From a checkpoint of a small mixture-of-experts model trained on Wikipedia: 2 picks a token, 286M tokens.
Below are experts of layer 9 (counted from 0) of a mixture-of-experts language model. Rows are named router (the router's row for the expert), down (a neuron's output weights, with its number) and show model dimensions 240-319. Each number is 128 + 32 x the weight over its row's rms, rounded and kept within 0 to 255.
After each expert's rows: a language model's description of what the expert responds to. This comes from a sample of Wikipedia text that the model never trained on.

# expert 20
router [193 111 137 114 139 102 112 128 141 124 136 108 143  89 167 180 173 124 134 214  93 180 113  59 148 136 116 123 110 142 157 116 112 166 119 135 155 118 115 173  59 104 156 163 122 102 131 121 149 112 152 135 119  96  79 141 130  76  90 139 137 143 131 129 167 129 139 131 149 155 153 117  78 112 131 142  49 123 124 154]
down0 [164  81 132  82 147 136 121  93 113 115 114 107 146 117 110  87 112 138 102 153 200 122  83 156 114 153  83 113 117 126 125 177 157 167 111 125 118 110 143 113 118 132 138 135 194 153  92 105  67 105 111 176  86 102 122 147 143 105 105 145 119 118  67 142  95 105 106  70 147 225 148 180  85 208 182 154 110 153 138 131]
down1 [ 27 153 162 105 108 180 153 156  91 102 107  98 113 157 128 105  92 101 164 125 157 173 112 149 160 148 145 173 145  51 131 121 153 139 109 159 116 167  89 103 101 129 175 132 142 168 150 117 149 151 109  79 114 124 201 108 108 111 124  93 121 159 136 136 187 145 123 155 121 118 151 112 139 118 175 128 147 114 165 111]
down2 [ 74 121  72 136 151 129 147  91 123  78  99 150 151 165 129  92 133 127  56 136 101  93 193 106 103 130 120  80 170 163 156 145 151 119 152 160 109 105 115 145 209 147 113 109 153 107  94 121 143 154 164 117  94 146 100 131 105 167 156 124 110 120 126 105 164 136 152  58 116 111 129 148 154 167 160 106 105 128  86 130]
down3 [143 185 116 121 100  94 150 127 112  81 183 139 127 122 119 133 102 136  98 120  73 140 136 147 127 105 155  60 110 151  99  63 110  84 105 153 128 111 133 148 137 184 136 122 100  93 102 115 124  65 127 130 122 111  98 128  98 110 142 120 127 143 101 153 142 126 159  64 163 135 135 201 147 126 178 153 101 136 133 104]
down4 [140  52 143 102 154 131 138 135  94 121 189 110 125 120 138  73 152 110 193  85 120 117 102 162 131 142 118  93 130 169  71 112  97 108 123 147 197 175 117  74  86 156  80 164 172 126 112 135 152 118 128 149 163 127 118 125 101 149 126 160 213 150 192 124 132  77 130 160 165 117 142 184 113  84 171 114 112 120 145  81]
down5 [163  98 149 100 115 124  93 158 111 144 156 106  97 102 130 156 112  82  79 138  97 139 177 203  80 130 113  64  93 145 101 125 138 161 145 141 158 100 151 113 159 126 100 133 166 117 145 204 108  87  66 165 174 127 109 136 165 100 118 180 147  62 135 136 108 130 133 174 152 143 132 125 172 134 123 113 175  90 140 163]
down6 [176 139 121  71 128 161 185 123  64 157 138 110 137 111 174 102 134 152  74  96 121 127 155  73 159  93 124  95 145  87 181  68 154 200 221 157 122  91 166 127 142 122 136 190 118  61 133 213  16 162 146 107 105 119 112 151 120 146 105  76 131 139 111 179  65 101  74 109 127 159 138 145  91 174 168 150 114 182 169 166]
down7 [ 88 140 124 143 145 134 144 128 104  74  81 161 137 101 122 223  63  84 118 122 172  92  88  95 155 128  88 149 100 107 154 136 196 127 185 150 198 180 121 132 154 114 126 146 150 187  93 155 113 100 118 136 163 113 116 154  90  69  85 151 138 168  90 126 138 146 154 129 179 114  91 108 109 126 106  90  32  68  67 130]
down8 [181  89 127 144 153 102 115  95 123 105  60 156 145 111 192 119 120 108 145 149 143  93 130  74 128  62 146 120 113 151 113 142 106 137 132 115 175 101  82 137 140 181 163 157 186 127 144 134 103 126 150 169 101  45 164 136 185 102  92  95 128 112 150 149 149 166 139 129  99 146 108 106  95 137 174 106 177 170 108 129]
What it handles: Periods and decimal points

# expert 26
router [150 109 127 143  98  63 123 156 189 130  87 119 191  97 147 116 147 109 120 140  43 152  99  76 177 101 161 156 101 133  97 114 136 115 133 123 122 114 127 150 120 186 112 161  86 133 116 118 167  94  98 142 119 120  96 131  92 134 129 135 125 176  59  89 147 182  70  78  79 125 117 103 112 130 121 113 142 153 140 129]
down0 [133 138 185 111  77 160  50 112 121 119  92 156 171  99 120  70 140 111 113 123  41 137 145 117 158 144 102 133 164 128 151 133 104 135 139 135  94 129 126  90 135 141  76 144 129 143 133 118 136 136 136 160 108 140 128 167  90 128 169 148 189 156 106 123 104 163 175 138 147 141 123 111 166  98 140 181 120 216 112 174]
down1 [133 134 177  73 169  95 173 140 165 133  84 114 120 127  99 140 109 113 131 143 175 118 128 135 135 170 149 122 193 130 106 120  69 119  87  78 157 155  99 172  71  91  81 100 199 135 108 157 162 126 131 100 148  96 115 142  87 116 102 162 135 114 163 103 148 114 165 163 127 190 183 166  79 114 115 135 108 170 117 139]
down2 [124  84  92 118 123 130 110 184 167 134 123 171 103 148 157  96 181  89 152 158 138 157 102 128 116 162 112 126 191 141 161  96 122  86 125 115  94  59 194 113 147 155 136 127 178 111 173 133 100 144 170 155 112 160  68 128 156 109 116 182 135 131 156 116  76 172 160 134 102  92 154 104 151 121  94 120 124 210 196 118]
down3 [ 96 100 105 135 129 117 136 156 159 146 144 110 122 108 155 125 154 171  86 145 169 153  93 178 155 123 114 109 142 136  62 138 200 125 154 188 151 156 128 135 123 117 175 139 103 175 139  96 123 133 155  98 120 132 132 117 107  90 219 119 131 102 129 167 101 185  64 149 170 117 103 149 170 140 110 142 106 114 166  57]
down4 [121 140 132 179 126 114 127 116 111 134  62 135 123 172 127  97 165  94 132 167 141 119  76 133 194 158 107 149 147 125 170 147 116 129 138 133 108 112 152 115 128  92 125  85 126 135  96 105 114 113 138  99  97  95 155 106  92 187 136 143 102 107  84 164 127 102 185 159 161  63 122 165 170 180 106  82 112 173 171 142]
down5 [109 143 110 135 143 156 108  79 111  37 129  93 114  88 122 102  84 127  58 107  96 130 126 116  69 160 184 163 172 142 128 134 180 157 140 104 131  92 166 119 107 126 184  88 153 120  95 122 126 143 133 137 127 101 106 142 163 142 106 130 134 109 123 140 124 126 101 110 133  74 107  95 129 133 153 166 163  90 148 174]
down6 [ 95  50  73 200 171 155 116  51 184 109 148 125 134 124 106  63 109 138 142 125 129 153 107 149  61  93 170  59 122  70 104 122 148 102 132 171 199 157 126 140 129 130 164  76 115 148 115  91 126 131 178 114 160 102 133 115 131 134  99 164 124 176 126  80 142 135  84 154 149  85 143  75 119 166 210 134 150 113  75 144]
down7 [129 108 132 188 140 149 123 125 135 179 169 154 115 119 163 131  98 103  96 183 101  89 177 164 105  90 167 162 136 184 161 120 114 151 122 100 173  79 115 164 121 152 186 124 121 164 128 112 149  93 130 182  95  99 172 170 165 163  90 124 146 112 136 152 119 115  94 108 135 100 106 194 139 144 124  90 131 157 162  94]
down8 [126 112 127 115 126 168 141 125 187 144 122 142 139 111 121  80 120 138 116 153 152  99 123  68 172  83 180 139 126 117  87  90 155  95 143  87 170 167 163  65  72  86 152 100 185 136 195 124 161 129  98 156 148 157 128 166 126 135 179  97 121 126 112 115 114  36 188 184 115 175 116 165 142 144 144 114 139 109 101 156]
What it handles: Section breaks and acronyms

# expert 14
router [132 119 162 118 114 127 124 144 121  88 131 109 140 121 170 128 160 111 123 121 144 177  86  32 188 114 156 123 141  81 140 174 155 157 137  95 150  86 135 164  93 147 156 113 146 138 152 137 117 108  66 121 132 106 128 148  74  87  78 150 120 136  79 115 146 160 138 148 156 113 112 123 124 153 120 129 109 120 172  86]
down0 [117  82  67  89  95 114 130 103 108 122 179 149  96 168  43 125  74 125 157 116 113 129 151 142 122  78  44 141 120  96 133 174  68 122  96 134 116 128 111 129  81  77 135 137 100 157 131 160 171 145  70 160  92 173 109 146 107 125 142 119 159 206 108 161  88  93 173 154 112 143 136  64 152 108 165 109  72 129 139  87]
down1 [149 109 118 138 111 162 104 144 152 150 137 153 193  91 185  53 135 178  97 115  75 103 122 156 158 148 117 142 151 165  96 121 133 130 145 138 141 130 135 161 175  97 124  95 125 129 141 115 118  83 175 115 164  75 120  80 143 121 134 143 142 159 146 150 156 168 132 205 153 156 138 133 123 160 135 128  96 121 130 160]
down2 [ 72 176 108 127 105 131 120 104 167 117 135 125 167  82  92 145 111 115 120 115 165  97 187 115 108 137 110 176  99  97 184 135 129 135 135 189 114 122 121 131 145 101  83 129 176 128  85 106 162 143 156 113 204 170 166 120 115 218 116 177 101 154 121 144 131 152  83 112  83 120 106 139 155  98 160 108 118 131 111  82]
down3 [123 101 142 117 160 117 105 137 129 149 135  78 135 121 126 165 122  99  93 144 123 145 121 140 162 120 169 136  71 168 148  86  95 163 115 198 176  72 150 148 153  67  84 105 117 150  74 145 126 142 100  76 130 150  94 107 213 164 160 114 139  82 128  70 104  92  93 140 109 111 161 144  88 206 122 109 162 121 112  95]
down4 [151  59 103  86 113 103 111 143 124 188 104 176 104 192  85 165 102 122 134 113 150 180 140 206 198 139 119 159 113 167 116 102 178 130 110 138 165 163  96  22 131 146  53 129 130 128 102 187 106 118 140  84 107 149 136  31 130 157 153 147 107 183 124 105 120  91 159 123 188 144 144  45 157 121 141 163 142  70  74 114]
down5 [ 82 101  99 103  63 108 135 165 116 172  92 145 190 142 126 147 112 146  86  92  96 103  60  40 118 144 110 103 107 127  79 105  77 115  86 130 111 134  61 117 166 142 113 131 151  90 171 111 111 162  97 106 143  76 102 173 120  76 155 123 120 101 150 160 159 155 148 122 124 118 135 154 118 129 114  96 134  75 145 115]
down6 [ 81 152 131 109 120 119 134 101 175 131 167 126  95 116 165 147 136 122 120 164 161 110 117  89 172 136 205 157  86 109 169 119  96 151 125 164 155 206 115 107 110 145 124 176 137 140  97 170 162 111 110 129 154 111  99  73 140 152 100 101 196 136  78 137 127 119  79 130  96 129 116 132  85  98 114 187 164 103 118 113]
down7 [ 57 150 171 182 127 131 150  85 132 176 110 117 139 109 131 161  97 130 124 151 148 212 154  90 149 174 156 118 145 115 149 122 141 130 110 138 119 136 117 111 131 188  95 120 146 174 203 146 161 153 146 113 159 104 146 153 138 125 191 136 144 112 108 236 139  85 178 100 113 147 150  99 159 114 125  94 166 119 164  95]
down8 [112 147 118 127 114 112  93  89 149 123 171 105 179 157  99  96 175 127 127  80 112 155 166 140  81 138  83 177  91 144 137 109 103 131  71 144 133 145 136 120 105 130 108  80 209 109 106 105 132 141 132 151 115 208 100 165 104 136 135  49 132 123 142 122 134  78  41 138 158 142 142  68 189 136 176 108 147 103  78 164]
What it handles: Closing punctuation in lists

# expert 7
router [120 120 151 129  98  70 135 166 135 190 116 155 151  67 120 146 136  61 158 130  94 123 140 139 154 108 159 146 154  99 121 140 141 124 138 106 141 105 139 164 151 196 157  88 131 155 147 219 119 143 117  65 135 117 168 183  91 125  58 114 130 160  99 143 179 140 157 123  57 127 166  83 123 110  50 121 114  98 132 153]
down0 [152 123 153 101 172 113 143 123 151  78 130  86 167  89 111 239 129  88 160 149 113 101 137 157  85 156 103  98 132 129 123 154 113  82 140  66 145 135 142 100 119 130 113 119 161  77  77 141 130 142  72  83 105 205 146 141 103 151  98  97  74 131 103 131  88  58 180 127 125 123 157 152 157 129 108 145 107  78 139 112]
down1 [113 148 164 186 138 205 145  94 141 133 157  89 117 112 112 133 145 152 123 110 119 124 154  74 127 109 114 144  91 130 138 121 134 164 154 100 116 132 125 104 110 184  84 132  75 149 123 145 119 143 188 117 194 122 138  99 153 127 201 124 183 156  68  91 120 117 140 121 169 111 161 154 152 194 119 146  87 114 153 156]
down2 [117 132 112 159 120 118 145 122 189  95 145 223 138 149 139 125 114  68 126  97 128 132 122 121  45 166 119 100  73 134 130 128  99 128  71 135 125 125  74 122 125 125  85 118 159 169  76 149  78 115 156 160 128  68 123 161  74 178 115 127  77  76 118 136 132 145 113  99  71  86  88 147 132 159 129  93 177 144 134 111]
down3 [121 207 119 111 174  86 169 142 140 182 205 141  99 138 103 126 177 246 150 128 148 139 120 146 183 138 100 108 132 161 135 148 113 146  93 150 104 161 109 128 145 102 136 139  85 134 170  79  91 186 157 113 125 107 146 128 110 139 130 125 160 170 148 121 117 114 144 181 111  82 120 165  97 109 133 109 112  89 181 116]
down4 [108 146 104 137 144 116 141 103 158 101 129 146 114 140 136  89 108 107  93 121 181 147 131 121  57  87 124  79 159 174 110 148 225  71 123 116 182 175  99 176 131 133  81 132 174  84 121 133 150 141 121 171  77 158 145 134  54 162 119 100 199 121 162 131 142 116 173 160 123 123 117 154 109  95 104 146  86 168  97 183]
down5 [122 123  79 154 172  67 146 134 206 126 142 129 110 142 173 130 107 147 135  61 117  94 114 109 113 142  74 147 178  91 179 128 125  96  99 173 118 168  95 141 183 186  78  84 122 100  89 165 150 121 148  92 134 149 129 162 122  90 126 184 165 112 115 159 150 128  94 143 115 109  71 108 133 194 134 139 199 155 106 154]
down6 [145 147  92 146 168 211 127 136 154 115 125 116 128 141 106 117 140  91 176 104 159 157  82  80 167 109 103  87 135 132 128  91 114 111 156 107 137 122 170  74 143 138 123 152 138 198 152  87 192 207 108  81 184 145 202 100 108 166 143 187  90 202 134 157 155 155 103  94 114 113 187 173 126  77 140 119 151 152 124 148]
down7 [158 200 124 109 146 132 181 108 102  75  66 154 125 131 125 138 155  63 117 123 154 138 109 101 100 141 110 176  86 161 114 175  71 144  86 138 144 110 172 121 189 118 174 154 104  91 109  99 116  75 234  77 113 102 121 162 137 144 107 151 152 190  90 171  81  42 138  81 119 146 112 140  80 145 129 166 131  95 149 133]
down8 [ 78 152 117  91 112  97 151 159 110 130 124 114  96 109 145 122  91 164 127  80 133  63 148 114 116 122 160 123  75 136 110 148 118 181 138  98 141 122 102 145 180 169  96 130 111 134 138 127 153 188 156 144 178 153 132 112 104 139 116 118 138 139 171 133  97  77 101 117  83 114  76 157 123  56  84  93 147 182 113 160]
What it handles: Foreign word middles

# expert 6
router [132 150 241 112 108  51 124 166 120 186 114  95 154 181 202 141 134  93 116 130 107 104  97  67 143 151  99 117 120 114 122 160 144  82 154 140 185  98 143 133  86 115 182 154 153 175 122 161 125 142 110 124 141  99 103 187 134 135 123 118  78 162 129 137 143 135 135  93  54 127 139 123 127 130 137  89 108 133 157 131]
down0 [124  67 136 159 133 115 146 155 135 128 138 187 157 169 109 129 137  95  97 117 107 144 168 118  72  96  90 107 144 161 131 122 100 159 104 107 179 156  69 142 118 169 143  88 151 190 137 156 106 183 136 170  77 102 148 137  94 109 124 159 144 122 187 136  70 128 102 127 106 113  90 162 172  94  86 111 152 148  80  96]
down1 [127 194 110 165 154 130 181 123 122 119 133  85 121 161 131 146 139 149 124 111 104 156 101 163 166 105 137 126 143 158 138 111 114 121 123  79 103 114 145  53 108 122 127 182 172 157 127 146 164 159  81  58 173 137  93  88 167 116 140 171  92  87 157  83 117 107 168 124  93 134 175  74 157 118 102 133 177 120  79  94]
down2 [182 156 131 192 145 137 175 148 100  74 174 125 138 176  86 158 122  82  79  94 139 122 167 160 131  74 143 137 140 114 144 169  46  81 115 117 181 138 148 160  66 105 164  92 153 152 177 128 112 122 122 149 125 123  97  88  88 108 118 104 179 134 141 122  99 137 185 181 159 136 167 113 136 136 138 155 100 151 148 165]
down3 [140 129  75 103 115 171 143 102 131 153 112 164  88  82 154  93 135  57  96  49 120 108 107 132 181 145 111  96  95 146 118 112 128  93 137 132 130 138 113 119 136 126  94 114  78  99 174 117 102 152  90 192  85  73 114 154 104  91 156 142 102 112 166 153  93 108 118  93 119 120 167 130 154  71 138 136  58 134  83 137]
down4 [ 88 188  89 183 137 159 124 116 153 140 161  87  68 164 136 116 130 197 132 148  84 139 143 162 125 115 145 114 110 113  98 122 136  78 115 134 126 116  66 154 142 125  85 103 164  96  72 109 123 169 104 174 135 145 132 184 124 115  98 121 139 120 113  79 171 126  73 142 132 113 127 158 150 121 102  95 120 115 131 147]
down5 [143 122 139  85 182 146 146 102 160 131 131 150 138 204 193 112  78  68 114 116 120 125 113  71 133 134 115  94 110  85 116 152 100 122 133 143 151 174  92 120  97 135 155 161 141 182 104 148 128 114 100 114 126 100 165 162 166  89 132  81 131 178 103 162 118 155 130 157 148 153 136 149 155 111 141 128 150 129  96 127]
down6 [186 123 122 180 103 144 125 134 105  99 133 121 148 120  53 105  88 144 113  86 146  93 141  96  99 168 151  94 103 228  91 195 142 105 184 145  88 174  40 142 124 151 121 114 120 131 135 159 155 125 135 154 160  90 153 159 111 154 161  42 112 116 157 170 144 124 165 129 148 181 129 143  82 193 143 155  91 111 184 103]
down7 [164  61 134 139 150 112 121 155 125 156 134 158 141 136 115 186 114 162  93 140  58 119 183 118 128  77 167 133 148 175 118  77 150 169 152 132 100 138 136 192 154 119 174 142 150 152 113 127 130 137 173 122 154 125 125 136 170 119 139 114  92  98 140 135  80 156 150 121  85  96 176 102  97 182 117 139  78 196  75 171]
down8 [165 139 116 169 114 149 121  89 116 125 145 115 140  69  61 155 156  92 164 128 168  83 122 157 151 126  84  48 129  84 118 131 135 121 173 136 136 119 108 121 142 147 127 115 161 144 114 115 138 144 111  80 137 129 119 115 102 145  90  89 139  89  76  93 128 100 109 100 150 142 115 110 107 143 182  79  92  93 159 144]
What it handles: Capitalized word onsets

# expert 13
router [167 136 185 108  97 127 153 149 146 199 109 108 119  98 164 167 153  94 145 148 114 144 148 132 148  69 136 130 116 129  94 101 104 131 163  56 138  82 123 115 136 132 155 157 131 143 168 161 162 102 100  87 110 145 122 130  97 143  94 163  75 147 105  91 155  94 189 106 129  91 126 134 111 142  36 137 125 146 180  79]
down0 [100 102 117 124 148 149 147 137 166 125 140 135 134 138 127 163  33 109 121  44 130 129 200 128 143 103 142 136 154 148 100 107 170 124 129 118  92 112 100 128 170 140 148 205 142 109 140 127 113 105 111 115 114  82 118 136  92 170 151 126 166 114 127  73 124  90 172 128 130 142 203 163 103 129 123 116  53 149  89 160]
down1 [161 115 110 108  92 125 121 129 118  89 113  81 118 143 134 151 172 126 143 156 100 129 124 117 189 144 100 167  87 136 147 129 139 154  96 174 144 126 127 144 143 116  95 114 178 184 184 147 133 172 105  92  84 130 158 204 143 122 139  90 150 124 140 110 171 122 144 128  80 137 102 185  74  75 156 119 100  57 114  54]
down2 [139  89  92 112 137  44 139 128 171 156  77 142 189 152 109 175 130 130 141 118 108 100 109 134 113  78  98 120  99 120 112 160 110 118 115  99 103  79  66 142 140  98  80 133 133 109 130 129 120 149 122 102 121  86 106 115 115  81 202 109 215 148 108 129 153 131 117 137 111 137 158  99 128 160 104 161 150 111  70 135]
down3 [153 181 129 115 110 120 134 131 159 133 126 127  94 162 125 129 103 111 151 166 137 118 187 142 146 164  74 155 150 123 155 159 100  87 132 141 145 155  92 105 147 125 111  71 114 178  86 167 130 119 158 154 130 132 150 118 169 164 143 131  67 114 124 155 170 144 178 122 110  87 149 138 127 115 111 104  89 116 110 133]
down4 [105 143  77 100 130 176 155 108 200 115 130 126 158  96 121 130 152 118 137 103  85 113  87 103 133 125 161 112 119 167 122  80  87 129 138 179  80  67 136 158 121 112 105 120 148  99 136 111 113 133 156 121  77 130  85 147 172 160  63 116  99 199 163 115  95 144 144 196 129 144 111 119 166 163 145 122 148 123 178  88]
down5 [110 177 145 137 123 134 122 156 129 149 138  67 143 171  95  70 107 144  76 157 144  91 164 169 213  84 145 149  78  96 123 180 180 116 155 132 151 150 103 137 130 133 149 185 143 188  97  77  93  75  92 103 112 127 134 153 114 156 119 123 111 197 134 172 180 126 119 132 171 134  88 130 171 162  91  87 104  52 140 141]
down6 [131 146 152 159  76 128 160 122 147 159 182  73 143 122 110 176 118 169 141  91 150 136 168 119 106 177 182 132  67 124 136 164 138 133 130 137  33 150  78 127 118 174 104 136 112 148 105 140  71 148 105  70 188 147 149  88 116  67 150 202  72 116  88 150 125  84 167 159 104 106  76 118  86 114  86 154 139 166 101 146]
down7 [124 127  69 138 125 134 101 127 213 215 115 189 164 171 144 173 151 135 109 128  29 121  64  95 131  88 151 118 187  90  86 140 122 136 154 159 163 106  84 152  88 103  69 157 116 125 109 166 115 166 169 148  95 121 165 161 137 115 164 172  67  86 127 124 119 101 135 117 178  60 175 114 114 101 126 113 154 100 114 115]
down8 [141 138 151 225 166 108 111 193  81 133 130 135 139 118 119 132 111 124 124  78 141  93 162 123 125 125 198  85 130 126  69 152 107 120  57 120 174 128 126  83 182 142  87  69  52  70 155  91 165  46 192 106 121 155 111 129 140 148 137 118 153 104 135 105 141 143 118  98 126 126  50 130 107 111 201 128 168 143 111 135]
What it handles: Mid-word letter fragments

# expert 17
router [120  71 150  24  90 108 179 122 124 181 105  65 135 115 144 103 156 142 131 197 150 158  88  60 179 137 135 161 150 156 137 138 116 150 150 164 139 115  81 106 125 133 159 160 127 160 122 138 162 130 178 139 100  64 110 161 105 117 109 130  73 139  86 122 194 100 140 115 114 144 203 109 117 108 123 150 121  99 134  92]
down0 [141 131  89  55 131 189  98  97 149 163  98 134 121  76  72 163 139  72  96 107 166 143 127 179 122 121 116  80  94 184 109 179 120 125  92 154 165 155 141 156 140 147 117 175 127 126 126 156 115 100  70  86 172  66 173 121 133 133 154 115 102 151 130  87 157 141  82 112 118 110 101 114 161 112  80 116 156 137 163  86]
down1 [121  85  90 154 132 133 136 145 141 105 100 157 176 100 118  99 133 174 132  86 172 181  89  79 114 124 148 203 139 126 110 116 111 128 103 106 119  77 162  75 150 170 153 124 117 140 200 177 137 101 122  96 124 121  93 127 156 111 161  65 144 130 164 137 134 145 107  72 145 160 119 125 159 129  90  82 110 118 100 137]
down2 [183  92  96  96 155 156 162 113  99 177 108 144 157 131 126 149 147 123 106 152 151 146 124 148 172 100 183 133 221 191 149 128 118  93  65 148  90 110 155 130 170  68 153 166  80 161  98 126 100 148 144 111 107 121  89 178 130 116  74  70 107 104 105  91 155 154 117  99 124 149 153 128 146  89 116 135 112 181 108  75]
down3 [102 110 126 104 123 154 103 135  94  99 123 164 139 146 137  85 115 109 121 145 162 105  92 123 148 138 155 144 128  75 183  84 172 124  80 208 169 159 116 138 132 159 137 143  92  96 126 105 166 161 123 124  99  99 108 146  99 139 161 156  99 113 141 187 127 132 135 182 128  55 125 167 203 163 152 115 153 110 152  65]
down4 [149  75 148 123 155 107  79 118  98 124 201 110 130 169 167 116 116  44 132 135 107 139 140 131 123 146  79  90 132 197  86  94 130 128 173 144 100 146  84 229 149 132 132  94 122 168  88  81 144  70 141  97  75 156 132 189 102 147  93 184 136 101 156 166 101  84 126 117 127  83 156 137 134 141 153 171 106 120 134 108]
down5 [157  58 125 127 157 141 157  88 137 139 149 127 111  99 115  78 111 123  89 122 147  71 123 128 149  53 106 135 120 128 105 142 105 102 108  98 108 158  68  88 174 129 107  87 169  73 127 121 118 124 110 110 212  72 114 130 109  97 164  79  82 128 111  81 110 138 172  84 117  86 111 113 142 131 134 172 130  84 100  90]
down6 [135  74 155 127 145 166  70 131 110 101  77 132  76 169 122 117 136 121 164 101 140 177 118 185 144 170 127 135 108 142 206 111 147  82 167 133 127 127 129 153 144 127 146 110  97 138 170 125 157 109 116 137  80 162 147 126 135 128  95 121 146 111 172  93 106 149 119 101 149 139 120 125 168 147 136 102 128 149 148 103]
down7 [178  91 128  88 172 125 131 107 123  74 147 175 124 168 107 146 202 110 215 122 118 181 128 120 120 153  62 121 172 104 126 174  99 110 142 189 111 137 178 230 144 160 114 161 110 111 101 168 161 129 137 103 129 152  80 170 132 139 176 138  86  87 141 170  56  86 100 114  81 151 182 188 162 131 142 144 135 130 118 108]
down8 [ 82 135 155 127 135 216 149 194  96 160  73 131 121 126 150 126  82 145 118 173 123  97 118 165 128 130  72 176 117 154  95 197 143 122  72 168 161 157 132 120 120 173 185  91 149  94 151 138  99 149 208  69 160 100 149 162 147 138 124  65 125 149 125  58 110 121 122 162 194 126 141 137 106 100 146 190  77  78  77 116]
What it handles: Table cell separators

# expert 29
router [139 156 108 105  95 120 154 109 164 103  83 100 176 111 144 147 155  92 144 120  84 154  96 122 149 102  93 149 120  31 117 124 144 145 127 103 141 121 145 136 142 215 198 126 103 109  79 151 137 132 110  74 155 121  98 157  92  67 143 111 119 146 162 100 130 124 147 116 130 121 168  82  92 158 163  88 149 164 145 218]
down0 [124 175 128 143 112 149 179 149 174  79  78 124 120 154 167  94 151 204 143 118 128 103 106 119 155 139  91 157  98 106 121 138 125 162  42  92  79 149 106 133  96 117  76  62 175 144 151  88 117 143 113 142 181 127 118 130 111 162 136 130  91 146 107  94 102 166 124 147 116 194  90 136 188  82 129 147 101 102  76 100]
down1 [143 157 187 150 101 164 104 117  99 145 159 158  91 108  84 130 117 111 184 100 170 133 118  99 195  88  83 195 188 132 194 140 108 130 151 175 129 159 133 158  90 135  76 163 100  76 118 162 143 227 170 152 138 131 122 131 159 133 126 165 101 113 122 158  57  84  85 142 158 105  97 189 149 121 162 157 167 159 139 101]
down2 [109 109  93 214 169  74 162 117 108  60 118 159 150 177  90 141 131 128 207 116 161  94 107 117 100 108 103  66 114 160 179  97 186 168  96 128 112 182 110 152 103 122  92 111 141 193 137 126 102 129 159 149 117 191  84  57 118 140 125 119 147 152 134 141  88 160 123 109 123 132 103 153 130 144 128 173 127  83 156 184]
down3 [145  86 148 110 174 148 146 165 133 145 162 147 169 101 146 176 165 100 105 135 185 158 107  75  91 156 152 110  87 133  48  97 171 120 166  75 150  63 133 117  89  88 115  29  73 129 134 120 155 127 186 120 158 180  95 158 184 147  77 130 104 113 103 134 131  87 152  92 123 108 123 106 200  96 139 118 124 202 109 100]
down4 [109 116 153 191 185 135 133 182 138 148  96 133  96 147 129 130 152 116  99 153 149 121 124 124 115 120 134  86 127 160  76 143 113  89 108 120 172 138 132 118 142  91 126 130 148 162 165 141 103  76 117 148 184 188 120 135 139 104 144 119 153 135 143 158  93 132 176 152 111 125 119 177 136 136  57 122 110 140 136  87]
down5 [132 139 190 111 127 161 165 104 124 136 129 155 114 137 141 136 119  91 115 170 151 136 109 135 139 184 149 124 138 104  83 157  94 115 155 103 113  62 130  67 129 115  99 129 170 148 165 145 170  44 125 141 155 165 188 105 205 158  91 130 130 247 130  96 151 128 106 159 133 145  91 165  77 100 157 156  78  81  90 179]
down6 [159 145 107 151 111 157 152 130 146 154  97 118 131 168  98 135 141 134  85 109 127  89 109 149  72 154 135 129 149 109 137 149  52 100  67 144 152 163  87 148 116 112 119 142  99 130 178 138 105 134 138 119 148 107 119 217  78  86 117 130 135 110 170 167 108 209  92 149  64 147 120 132 155 178 128 164 148  99 148  63]
down7 [ 79 168 131  97 119  62 102 154  66 127 117 114 149 117 147 125 127 134 148  72 171  81 125 123 102 153 140 109  56  68 135  93 129 109 157 182 124 118 145 137 133  92 104  86 125  82 139 118 158 115 173  89 104 120 165 134 149 134  90 136 153  97 113  95 154 170 109 158 123  91 151 131 149 104 116 116 104 150  51 192]
down8 [157 126 130 118 134  83 108 133 102  92 163 115  88 140 150  74  97 168 113 147 118 163 126 127 146 155 111 133 115 119 137 131  99 130 101 162 140 120 168 107 113 148 162 144 147  73 166 152  86  93  58 180 189 111  82 171 151 119 147 154 162 167 149 113 103  98 163 136 148  90 135 212 157 108 168 130 167 182 158  87]
What it handles: Institution name nouns